Experts of a small language model: 13 layers.
Below are experts of layer 9 (counted from 0) of a mixture-of-experts language model. Rows are named router (the router's row for the expert), up (a neuron's input weights, with its number), down (a neuron's output weights, with its number) and show model dimensions 128-255. Each number is 128 + 24 x the weight over its row's rms, rounded and kept within 0 to 255. Numbers have three digits each.
After each expert's rows: "comes before" lists some tokens at least twice as common just after its tokens as in all text; "comes after" lists some tokens at least twice as common just before its tokens as in all text. This comes from a sample of Wikipedia text that the model never trained on. Tokens count by the router's weight.

# expert 34
router:075147135147121116099126126132161133121119137140108129147097177146122135158083135097100139165098168139078120121131134104105102125136135104130129135168112141099148129139154106141088185172110094095075118143127098100143123138114126124131158098147159110140176130106177139145121100182131155109153151110128109095112154079115131142142085167111135130140090133135126127108120117122106131124109
up0:129130137117145167140128104169109112131123161122107172159128128091122171177114075102117142171148117104137148122141167127128110212128143155103142129116171208119101155078156114166127120118147158092144161111160145163139168113098168110116128127087125115125170136114147143160140102119134105139147139160117117152139104106137134116152145140131160123108102123144117133099125142176095126185159
down0:102140148096086152142095081139170115137102126113134103136154132144132123079117121160104116117106156067168130114138154141158099126127127138150099135118113140163158101145142157098132136118111139160124122116145136089146131181124144094125144078142153162131108172143145126088115094109145150155110123108105139118142132110107088135147120156088110152101086157134141147160158115139157109116156
comes before: "1", "2", "s", "3", "·", "st"
comes after: " the", ",", " in", " a", " and", " to"

# expert 4
router:105135163063147142117148132156141127098140106121134161140126130101141143105113178106074107087135102110112108160165107077118128099147138141134084103180120132112146154129160108098142109141139115153145106135111060118138109083166123130138096135155129115139135123142121105109114146141151128130138121101153088119117160121130141105131116135108129187153110131104093143111181134109135104083155
up0:099136138153139081169123150145168121162121137131211143147132106101151147161119127167094146099134149112145135113074106058104108119123104143098126120119152135109141139089184120128140127109108120068141104149105159134145151149113154119102113188143131173125154088135092123162091100140150102119117147132115095157134101139129106096138114126160206136101129120126097092147118148120134127135118
down0:157084082124120149131151111126130135121130119110078128142088085160117122145130124141104095133135124136147125135130093150147148148116134121136152128077110109167122119123117127121130103141144122089144110165151139118132156134083112138120100124130112112140137130152128140085117188135109152125124136117106135124106120132155215126106130203135131135128116133149132128140080157125098127103088
comes before: "9", "0", "8", "5", "3", "7"
comes after: " ", " (", "–", " $", "′", "°"

# expert 60
router:176085114163115080118130153104130130134141142168165132116113118140125106156133092117124151147149127142130128136096153135107152078135087078070115164133114116161161122087127155109131138141093131105113162127145161145157176136181144107126156112084125148161105091111140152132141144151127106107114111102062145136128097104132117157138124140099152136186107139160126155145125128159148110125121
up0:123102151104115138119140070108130135116195164186132108158126115132138124156168129161135119128096134137143136115060105121133134130174120123127166109128147088112132141102155135117149118146149116136097177144107136138168150115113166110116146167125114097173110131147089134149139154148150133103099117104110144150159121111130059098106108141150169163126136117120099154162128128113110115116110
down0:137162131161130120119141115148112128119168109158132109140093116114170137125147124151126136113082152079125146124109161122112133108148122149078157111131115107114171129064125079144150128128142138142156127100106127140073155101156109151118137176146144110147103128149092099125156146159141097092134152138101126136162111131139083144121129125112161151123101142117115105109121073130095119115135
comes before: " the", " to", " a", " by", " in", " that"
comes after: " to", "s", " also", " was", " and", " not"

# expert 14
router:079098146157163156120089105150141121158154115113104064128144119095115105116130081147138094096122152167104152134129116096137154151156098142125109163120093095178150131141116129102147144144149115134135116122133146104135099115120165151158076118128100167130119131169120177140147091182154148147173133141141140139128148137112140104124139128081170105142107102115117144121169140101140146114154
up0:090110139102106123108095131148132125074079159146120169117111115130117070125092104119153121143123143149138070118093129138095115151129098109091155098150122112093142163121128094131117135133100175121100126079159095141142159107133111124131107097120118147171153109143136123096116110107103096155101107163104121140163145118155129093123146116140131120145112143091141145087106131193098156093158
down0:141116126125085159095126105109110121122155112142123076147162184104123145086169123098142139103138120114131132106106124143099071092120117140098105120128117114142154182098145124110122109113126181153152154131068125131146153125148090173137134078101173161102081179182144154129119119133119117153142121152184098137130123123124147158140148134141102129138137117136140100126119128101125084090143
comes before: "1", "2", "0", "3", "6", "7"
comes after: " ", "0", "2", "9", "|", "1"

# expert 38
router:170162127173129138099128127138124156138163128086135110161135105141158145133081154148090121156148115095145158111137103151186072123127091133183165086130142106108133144128122131156140137158143128134162154087144132143133166084118118123170096121134105127142124084123103118142103141167146116113161136115157129126133119120152131151094159105115117102133104133133122151103132152126067114068160
up0:117113123136107120140089090122102150131139092166134122132136115113123140081122133128149124130123120140138113148159152104141083155120133138116132113129117165122122133112126132104144090131145101127174161114098107095093141136140131132136115132127099110105168091136130132109122129109131093114126084148109138109161128096134137129097128132142101072124144145101126094157173138142158141145130
down0:185137130128128103121121143175105114082082118160121136113137106110119122130074146136144080146130172094102157123103137155174144125134126137147122161104092106127176142140144127102106138114127133139163132095138155125167119088164121119135149157138112141118103116111133121109068145155151108161150086119135094153065157094121082179075168090109151117100135104094092122105156121158128125135173
comes before: ",", " |", " and", ":", " (", " by"
comes after: "1", "2", " |", ",", "–", "3"

# expert 72
router:115158155108140126113122119181168133090139108142123115099072079104139117105141116123153148127121110106123167149119135132125164125102081123120079155129130112150124156155123111110149126128114104090102112163111114104132128141137128100118083125129141096065125134160137103125175114085118120150107137150149122113123121123115119137141154128109180114106115091157131131152127118139160116177126
up0:120150164079086140069123116111114133102116110069133115153138125124137156124133132101155143132147136185127116150138155112108093088124160152127157137111152120126102105112137145151128183133158135150150136095102123137133142078119097112154165118163137139122116092127129124140195156103121116146161092148117137138170158123146106118120109102172127171110115157117092103132122112133118114152130
down0:111118162081091156137111144140114139159135105117083133098107130164185107101152085128086135084120145149119152129123183140140140094109172160118136111116128104119139140167110121161077135101145106118102104103123092108121153134104080098154130130136106126152104119140168129081148203124151124131102082130137117130132094122136105140140110134083126113138108184105133131163166122143099065138146
comes before: " of", "s", " to", "ing", " in", "ation"
comes after: " the", " a", " in", " his", " an", " The"

# expert 45
router:074142136168172132132148115119098130100160127128176144145129122142039154166118103146141104117161117181092152140113131130150086152153141091093159135117117103147175155158108109123131108119151116165174136123138116105108106106155106165120151116160115171123152112159140149131152093120097167176128152128138139083121146141069093113108126175126131103088103131124123076109109108162146168104134
up0:169133083117090099127065131121131111127093096124184103138155130118095138152119097118141129120075152152156115092137129097121133101091108113154120155106123124119135152141106115100115120153114128149117116135101157175152131115165155127103106106129094101128106154128141116138137143155150138120131090117141172133143134110116076097130122067094131117142136157094135151105137087105129139136169
down0:149105138134126170129142174144226114146122128076099108129133156114138142131190150124103142167119116120136125132095152156084162152096125132163177090074140169106128116165130140143116134140122145162141209063174142135106089130076128119130122152137123134167121095107119127128116131097128159143149096134122085150128133112153116147122144137117145122101145152199158118098114116145129193148163
comes before: "1", "2", "3", "4", "0", "6"
comes after: " |", ";", ":", "|", " /", " October"

# expert 11
router:132117127109112088112126121149126090089128094108126139123130100166119120103169119163156143153139105096145099165156093113139059147131111130145163112123152111155118090117144186122170090115114126144119158145139085146125115112170094109143087112140134157133148152143176123094124138147108089143172148132160132096129099162138133107125124161119153132080096078156140112091142086109125126106152
up0:127152119107122119133122096197135152112147114138117169131156136106152136119086118146150182167112125122145121163119122145126151120143151103121129157112122161106102175125130156133129103121124175126158126153124120142124131140106111147141132107096097145125136171131116093135125164145138121105129086161125132130115115118101136114122141138102124131139134104119160119133138154167130138114115
down0:134176099195114152120137134144157112115155164164135106099102087101112136155141151091145125111125150133156135110132128113135132140159126085096092112148145089163147089130115111100149071172139143153099102138126125133128097117127141175117154157117129127096120139131141177107136176087137129146142103163110151112094132135151127139141067106135164130133117117102108122134100128166124127099184
comes before: " of", " in", " for", " to", "–", " season"
comes after: " a", " the", " first", " an", " his", " second"

# expert 19
router:160156134168166128158085136156130171106113166149139131140162085151113148158125150097112131135121099123119144135091106082094120119105126131133136149152112145178148110126174133146107137126147151105181110152105093164149096096143174170152146135140111154085146105107108094090137145137150150159140146136153104139122167159186152119140131137143154143100120103146164089104084106113140116139128
up0:110168109132100109127139130140125114143133095122098105127165136152108117121136169115150125165138085136132101094135099128121098099135117159141144144134102119110172129137096131154118145135148131124108137132143106134127162129153118130120127120146106116103088127127105115140126124079150111095118116105110129153162127125121151134091105141107166108146116171141117152134139113175091134150126
down0:085142132109142093129101141138157113154110124138154140117107090104106104143137172141111169121156165107151097103053148129117190117151159184077145119163169121117150105065116130140091146125144143079139102114149096118130077165140127125110123116113131128112134114149079131144098139154177153132143105085124123119130125130126179145122133133107100143110177062140142121095125123109100141116142
comes before: " ", "|", "=", " Total", " •", " Time"
comes after: "\n", ")", "%", " km", " Position", " yards"

# expert 53
router:161098127119097102142113078131150133098112093143145164170106135093143161130128109132155160099156153131181127107118143089156136140115146153123147101183111128126134141153122100114141133131169125124153112188157129114118149089089117162149153155136084116148093115115092118114100099092115164154145142143109116092129129116114127127114109143110126132114109155098135100147120146113150154109117
up0:110103137138085088129117101135095132094090159090166094141135149135161121096122090117126143131131068160120146141147150118127118098101170137139109159080102082088137156130119120101126116103101158107162116114113111134116140120152131067112128174123089117160078136164175134167138117115131106164091105140145097146124113121121103061116147147082149102159123112111120161157096118132106150184105
down0:152153139127076124133099164164143124145077135137176142127152125117161080092120148082169079124134090160097130150141138109095153122120116142089118114167133093139166095125126105105120115173106131157117184136169112171144127106136146138136158138128121074152175131151129122151103120142176102125139175159142157106108116119119123141128093129077122120117132168104094088113128117091092091117171
comes before: " |", ";", "″", "–", "°", "%"
comes after: "1", "3", "2", "4", "0", "5"

# expert 43
router:129176098129145114113108074124152145165116131120112143113158120131082137165153133130131118131082153105077115141106138124135168142149139127079095104124104133102113157122093132160081109136118124110141154097088099132132115130154128165111123139163149113137096103136130110118116142133164178144123181127148140145121177163107132095138134106123150091098126135178160127132154143075131091162141
up0:140150086177127114134063131121119134110130145128141116080104106117117140140098130118111130119117204099116117146102109111130092138138155121123137138100123127118147153149096123103133149099154093139120127164096127125171171131142113130149137124075133152130113092119105155115183096108154137145121125176122153154131165137136094116070136093104128141153127129190115119154129114136175154097103
down0:164140160172128195083113105137163089143155082079102120106089128109151102127076138134104130115099111130128133150113144158102095168146165154112102116120144161136174141161115120145164145109091132110089154110135128108088115122151146104155117140130132098112111106160139151133119143093128141119126142075132111146056168171134116192094116097124110096139083118094143073135139136093125169135133
comes before: "0", "5", "6", "3", "4", "8"
comes after: "0", "2", "3", "9", "6", "4"

# expert 79
router:142100150165099116126128105158169117141142081130147139123124111165102081090108137108095148097118105128140165139095090114107166154134138133094143157160104119125125136133153122140127147148122123151148177122145114147119138191097108136132094132133162131106116151152075071117117103133116114126124173111121130120117071156085121154119124107106136105094106124149130160106161167122138095186133
up0:108120116146127139108144085138146099123119139121131138097113112122112116090101127116128134128156109129109106130091106131188164124138136091166116137123131159114118155109134139073142126163115116128104181125147137153109134188128162087151120134124127168108124154140163146117149119161152116132095117138075127121153118128094130132146127093134145099137145112137130106123155138113110110136116
down0:183148135177093138135142149116132119127125153124142122106115133096151113129096179153133114131132162134113106105092088116099141132127129155138180152132130106135152094167145126142105154139135151117172149115102129081155118117105124149119144148136130164111144111127098141097137097103093142130121151124159131110027101102111148134140111139100173141099125152121150128132128120114139138125191
comes before: "-", "|", "\n", "==", "The", "==="
comes after: " |", ".", "\n", ")", "==", "---|---|---|---|"

# expert 42
router:094125147149133099140120156120159161163095117162171100159138138102148145158102085140100122128134121150111116111175148144116152072165150115161138105124090109114183110131144099136124162118160157102114160158086109135154140135130135164131095151158163108151151079171142162082109116145136134137159131142168093132122161141145147125173123110150130148140120134118131109120129139137159124112117
up0:144129128202122090123117118136127148137106132132159114118144185197181129141138106131132108148107158115145127163161135128090151191130144158145151105114096132122128114117116129099117076152162144114079091141167159145127134141142142145128114143122139109095118104138168129122155126110176090105096126164149096137178135124106079083170069126118124147130141119136138127117122147119122133114128
down0:132137111100119144126121142138127110155114137113119177129114124067124137102135137131109104115129101126088131106062111116079139113165122134138151133142174131096137131185139097149166183169108152160160127063098107120119106132157126120116113107164119111138120133145119117114111153146082159121119068137140135158030116127149148146155148153106159112150151136106102148110151163166136134133106
comes before: "2", "1", "==", "===", "=", "See"
comes after: "\n", "==", " Candidate", " Year", " Title", "\""

# expert 66
router:156126100124101144132115137159105130112169096155127124143157123150130124166127090131151121165132103099110184130113157165104121129129132129112162090112093139165131099109155132100104102175127128075169138144119151113103150117110132126130151136168107134150113135109146118090136119147116121132110124094138150115104126125155138133154120123130157129110128113075176110147153162156155137114073
up0:114156095125131104137155105108130162172155162151106085138160123116103199097097142123117104149140158154159137141102107121121120107085091141127115100153119124108115095095102112127116156162132164136140089119187111103126141119131126120103163137171191095098119128084142152118153118135100156124112128132112095132155140083129173151103132145132140133126128127117118150141087119198107129140146
down0:114163109196130137127149088155124085142118133121142075162123127083135143086123116164140098106119142101116126101081129086157120121138122152120142110096111109142132109129096125117132153108132127133104135190070133140084113139140148094116121119133120129130136116126121136133151167112143161114119079145111147109130123096154116138159068100126169107100121128142105060150114140165131144138117
comes before: ")", "),", ").", ");", "–", "):"
comes after: " (", "(", "1", "8", "7", "0"